{"d_model": 384, "d_shared_expert": 128, "normalize_top_k": true, "routed_scale": 1.5, "lr_router": 0.000345, "vocab_size": 50257, "norm": "rmsnorm", "beta1": 0.93, "steps": 9025, "dataset": "wikipedia_en"}
Below are experts of layer 2 (counted from 0) of a mixture-of-experts language model. Rows are named router (the router's row for the expert) and show model dimensions 240-287. Each number is 128 + 32 x the weight over its row's rms, rounded and kept within 0 to 255.
After each expert's rows: "comes before" lists some tokens at least twice as common just after its tokens as in all text; "comes after" lists some tokens at least twice as common just before its tokens as in all text. This comes from a sample of Wikipedia text that the model never trained on. Tokens count by the router's weight.

# expert 36
router [119 130 126 160 126 132  69 113 164 108 169 139 124 129 140 167 125  80 116 125  87  83  86 149 142  85 201 155 172 102 160 139 109 136 148  92 127 144 115 155 155 117 119 130  84 166  92  97]
comes before: " ", "\n", "-", " 0", " 1", " an"
comes after: " |", " ", ")", " 0", " –", " 1"

# expert 41
router [ 77 148 118 176 115 125 117 105 120  76  98  93  81  92 101 159 164 119 121 112 105 163 130 157 113 119 126 146 121 102 139 134 100  93  77  97 183 167  95 149 121 114 171 160 152 138  83 150]
comes before: "\n", "The", "In", "==", "-", "==="
comes after: "\n", ".", " ==", "==", "===", "s."

# expert 9
router [119  89  94 174 115 148 127  82 132  85 165 120  78  91  71 138 134  95 159 132  74  85  91 169 140 111 159 153 152  62 178  99  79 127 138  87 105 144 129 151 107 147 155 189 151 134  84 136]
comes before: " |", "-", " –", " 2024", " (aged", " 2023"
comes after: " |", " in", " January", " November", " September", " March"

# expert 32
router [127  99 137 179  75 161 106 104  80  71 107 110  86 118 111 186 149 135 156  82 120 132 159 136 142  88 124  93 104 103 149 151 128 132  97  89 157 139  86 184 147 116 129 190 138 131 118 169]
comes before: "|", " ", " also==", " List", " Total", " Win"
comes after: "\n", " |", "\n ", "|---|---|---|---|---|", "|---|---|---|---|", "|---|---|---|---|---|---|"

# expert 42
router [105 102 103 191 107 136 144 117 132 134 172 133 106 112 103 132 184  57  86  88 116 125 107 170 180 147 124 183 181 107 143 118 101  84 159  88 146 108  89 119 201 162 111 121 167 125 164  78]
comes before: " |", "6", "4", "9", "7", " m"
comes after: " |", ":", " on", " /", ";", " 2,"

# expert 4
router [128 107  33 198 123 105  67 138 146 147 146 140 117  82  85 150  95 124 156  81 111 112 164 119 132 111 127 119  75 135 140 141  75 154 123 123  88 159 161 212  79 114 105 139 153 103 121 104]
comes before: " of", " in", " and", " was", " for", " is"
comes after: " the", " a", " The", " his", "'s", " High"

# expert 10
router [120 119  70 167 113 148 105  81 108 106 180 120 142 136  88 130 129  77  90  59 119 118  75 135  73  88 131 140 131  69 131 145 139 162 139 108 110 117 117 195 124 181 132 163 191 172  74 117]
comes before: " |", " ==", " by", " Votes", ":", ";"
comes after: " |", "|", "-", " Candidate", " /", " Title"

# expert 27
router [103 142 112 125 107 130  83 116 154 109 126 126 142 107  97 182 131  78 118  68  96 113  94 165 180  78 166 130 116 135 132  84  85 157 126  99 113  92 142 153  79  83 149 122 138 164  54 150]
comes before: " the", " to", " a", " that", " in", " his"
comes after: " to", " he", " and", " also", " was", " He"

# expert 8
router [ 95 127 104 114 103 150 119 164  99 106  89 134 109 111 163 139 179  71 189  83 113  72 126 143 112 100 134 206 139 109 172 118  94 144 145  99 157 157 159 131 174 139 120 159 143 159 119 160]
comes before: "-", "\n", " by:", "=", ":", " •"
comes after: "-", "\n", " information", " •", " /", "Personal"

# expert 11
router [ 94 100 102 175 124 115  89 116 164 133 170 135  72 115  65 149 138 114 120 126  95 120  68 135 103 153 213 144 127  89 135  97 110 131 150 117 123 141 119 162 109 162 138 132 151 169  89 161]
comes before: " the", " a", " first", " an", " member", " as"
comes after: " as", " was", " is", " became", " be", " on"

# expert 6
router [ 93  91 111 118 137 144 146 111 110 106 134 107 124 164  94 130 111  55 116 112 127  75  80 172 153 100 149 220 138  64 155  96  89 107 148 148 143 125 124 177 155 141 138 151 142 156  97 154]
comes before: " |", ";", ".7", "00", ".6", ".8"
comes after: " |", ";", " –", " Died:", " -", "00"

# expert 25
router [106  73 118 124 118 154 132  92 171 130 167 103 122 157 112 155 146 101 154 117  95 155 111 181 116 108 134 159 194  74 132  83  47 116 123  98 114 141  78 162 132 100 129 130 125 167  94 117]
comes before: " |", " the", " to", " a", " his", " that"
comes after: " to", " he", " He", " and", " also", " who"

# expert 35
router [119 112 151 164 132 167 123  94 127 100 133 127 129  93  67 154 101 133  98 103 133  89  88 121 158 113 163 140 146  92 145 102  88 144 125  88 104 134 142 150 141 150 165 172 159 105  92 115]
comes before: "\n", " |", " ", " 0", "|", " —"
comes after: " |", " ", " 0", " —", " 1", " 2"

# expert 23
router [129  74 117 153 108 151  66 127 157 118 124 136 121 130 106 106  95 109 118 103 123 106  91 126 135  79 164 148 133  92 136 151 100 127  99  73 128 116 102 159 197 139 130 176 154 169  96 129]
comes before: " |", ";", ")", ":", " ·", " (1"
comes after: " |", "|", "°", " –", ";", " 0.3"

# expert 12
router [ 98 104 108 118  66 188 122 110 119 100 110 121  35 121 108 148 121  94 141  88 117 102 136 165 111 137 108 116 159  68 140 145 133 115 123  50 152 138  78 152 168 162 166 151 156  93  91 166]
comes before: " |", " ", " MF", " DF", " Year", " No."
comes after: "|", " |", "\n", "-", " ", " 1"